Below are experts of layer 7 (counted from 0) of a mixture-of-experts language model. Rows are named router (the router's row for the expert), gate (a neuron's input weights, with its number), up (a neuron's input weights, with its number), down (a neuron's output weights, with its number) and show model dimensions 128-255. Each number is 128 + 32 x the weight over its row's rms, rounded and kept within 0 to 255. Numbers have three digits each.
After each expert's rows: a language model's description of what the expert responds to. This comes from a sample of Wikipedia text that the model never trained on.

# expert 26
router:145114135132162094128131102074131142154152151132165104085169164180145091133090046170106163147098164099109142118186166121117089098051134157137142140109146110127145141134141201106135145117181106088179124157134063142159144123123083166106141161146073158139148161187163120089110116127214092129107120126151075110155077134083071125139091176139109056144079162141154141086116186138138107097128
gate0:103106154115139157146145123145112151145091150125084143147115144132152124125142111115128089103132181115161131142146067111116145143128177138225125134165119186130132131105095130115127132102118128192153114136113192139137103151179139132116154123137095102122129140110097172166131090146068124109108058094124135140126183118128169157171071103101126157191138140211155086115137062180088096158131
up0:142170104161068169095145113153130107124123132119145142115139142101129148095124105100122153118125110079148125115089077188133122168194150117131118116122160105118149181103143163105161067115180157098104106082130093114104123124131116112176103098111194118122088073154096128108099111094122151124108118151131130154092182137161133161094177129123146137123145102094092110139107159097071098181116
down0:071142153136144139166107096137097087180126104103075105214117096120078118076121175113136106152122139170166145107127074162071148153125138144132094139169133167130145128144110127147090149156093139187079109124108203170108111138143178093109134105137083107160142127075104104138123123163107121155136104164087170126159198104147146119130114094093100120138162153084092146157071081169107130136109
It responds to: Foreign surname syllables. Middle syllables of non-English surnames, especially Japanese and Slavic, such as Ish-ik-awa, Ham-ag-uchi, Yosh-im-ura, and lowercase word pieces generally.

# expert 19
router:114101137110082171092138106109115098142120083160150111110108133157155102152104117155166150098103150148154167095134149099109131181100068146117133092191106131084121152064150198108119155113150072116145098142113108079138142177124032126092177159095101142150106156144153126118101177147152167070136113081148084187167093155133111111235109135028142110143182152157089158113143182089155146144111
gate0:059137156172143123107185089104155107162174081075170172174145124176170140175092149141116173105144176135142207109154158175142157168114119175179081108129042096088104157136175125073143112134195137104137104101070081174087145180133127107127130167150143131117091200090148118134096102104124108144100148126096146133155187143151090098109107118196173168114159123131086163173132156071088158162122
up0:151128127132136129139129108110100111132149099106128172113152139156165145168132126147101121131078120157139122114146175168096111116139116115091123125038145169052113127086140112160101126107152131135128094137095116155131122148187083120145187122126174124117094106119063123135114207094091159152160157106130095134111218139174171150144156116151119155137162127146091042091177123106172126159099
down0:124168136138141111148123189128129119103129139152105157145133145160148136104116072133160086092184122077110092189090127185133106149109148130123157081120198103125135147173136082155110098128097086173120157119083149126111134136138137158115132090123120065149109131129186162092181144155123138110130079108116087178119134078116067122148200110131076169160169109152112118153099117093126143127174
It responds to: Sentence subjects, place names. Subject pronouns He, It, They after periods, plus endings of foreign place and personal names like Tegucig(al)pa, Aary(an).

# expert 32
router:097111153109154148076076124114110099140101092094142115132133128153135097124117107161120150096128160111115137107158150107101134139105100147092153100121098133113145148097115057129129155165143074115141208145098116146144100071124087070098177149060110156148129162102155167185112137150153095124103105137139122181151113161070123165142098144112129113158188066158191162151128094186209142141096
gate0:181149117093119173149147146126143121161127123089116164123094146094137090168130104231100118082104119144113148136060141094144154126100148144179113186111126083141091120178084145214137131152096148217139133179145168113149110096111065144139105182156118123161108131133096172163119161125091128107136064062165150141141126127098085107138125144121198137151104160220134160143134111127115081120127
up0:172094150183122155151144138111132136139147129106088139119132150135129126134145124145112068055062124126104164149108156149123116113061139153171173161142123083126039165182147105118116092096115143120102158180138147078197116138131091144146091136148077144132164127149106160107164107106110067142085134111099119128134113124090124113163063112095144096159192176155163130149165092052119131165128
down0:196157147149187124110142165148132091159103127071081176162043143085141113133119127139102121150112074148146092142114094117126066121119093091132121194136113121141103171145129119152131167086092116095148107096104201101200157103182163103080087051150094165171090091142179084126085126112119097109123136146147178105121149138124118139188106165101163102145113149085104123126058157136183114101171
It responds to: Dates and table numbers. Day numbers and months in dates, numeric table cells, and punctuation ending clauses, such as 19 June, 26, with troops and soldiers.

# expert 15
router:082096147095149194105114108114140074115148136059195157161155075133109116137090100155094145117110126145094141088184204092099153067073158141112188048138112142091176145134114149166125150175165128137137110157172103175172174099067087175127145183152143154172092177130121095162107146170146107143090106164149117149205067131162129132147112176094114103170113173152157162070194102138171171058123
gate0:105170094141151147101162110126074081115145116126129112146128143139136185136086039153128094168127095124109099133101224143119155092095077137093179102059123134164130122159115141122116157162149146143126130137149139118108161170143147193138119146157162100129188100152145146161133099141157114162119133122141140138143178096107166111197119104134106138118170169091125113110150162128150087202198
up0:149108156104108103111129129070178138142112131113100126061160096123119109159212233074132121076164172119206124144121101111126084125101151166169083121197115166114105170142174138117111111102115137126173147157131092142112121122089130097133139122142088142103080151153120114127093178155105158112119093119159143127146168153153121157065161166159141165187099110120101140141129147141023152101070
down0:156117079094038189100134125133048173048181101108115106094122110104145103147121086118134150167139139090112070147111139099089108106163194099151112103139124157051113096126152153103132139182133103156101101123111122169099105156134163134158100098082173162118151164106129128110101111130116161131117116122169124148182206145106097116137119113152147122113105137190138159115132141072141129142134
It responds to: Newlines and headings. Line breaks ending article titles, section headings and list items, plus the = and == heading markers and See also.

# expert 20
router:118109148106037132082075112104040095145103124128137122139110108150115098112102107149079159096109116160145147105080149106108144182111107147104151105202115141097000148119130143086146207152156092102143151152153106103167122123112128179103176154106106152157137145160158055107110158154147122111152118170145119137151101151113110135230117145145070130152194090154084112138197046158200130124080
gate0:169130130086165145124145095149158118079081131106111110109114123126152124143141159090082124150140123127118136100107146060135165161137069107159125108169153181143095127091134132119148113130111151101218201178193129122140101072124179146102109129152168107066117069152137084138136117153134128137133142056102109142129096112090102132111185074155194113118170095153167109106110131137115103080145
up0:161125089113189135133125107184137154157113133185147117099089114110088144133074059151112117143079129107127151080101117155155102138120111143216133105128175147111141119123157150124090171133109133116091131133096170133102126092150133131165107173158106087142160129124114114135176123158074133156156132066103111129146105157108089107119143255142140179162096090155083152144130163104143131177142
down0:111108106134107106133191126122114075128129126130085167091158119119103191097191141105109116142074109100106188123134091078124087114157196123168120189119167094111104127179109200142138136101137144157083100085125040136065083091135149159177136107179147136161179083127124156131110124103213124101152143131175141143103145157138126143170147206136098112168157124127149168136126150122117101214101
It responds to: Mid-word name pieces. Inner pieces of proper names and Latin species names (Sum-atra, Peromysc-us, T-ild-ens), plus commas and pronouns like his, which.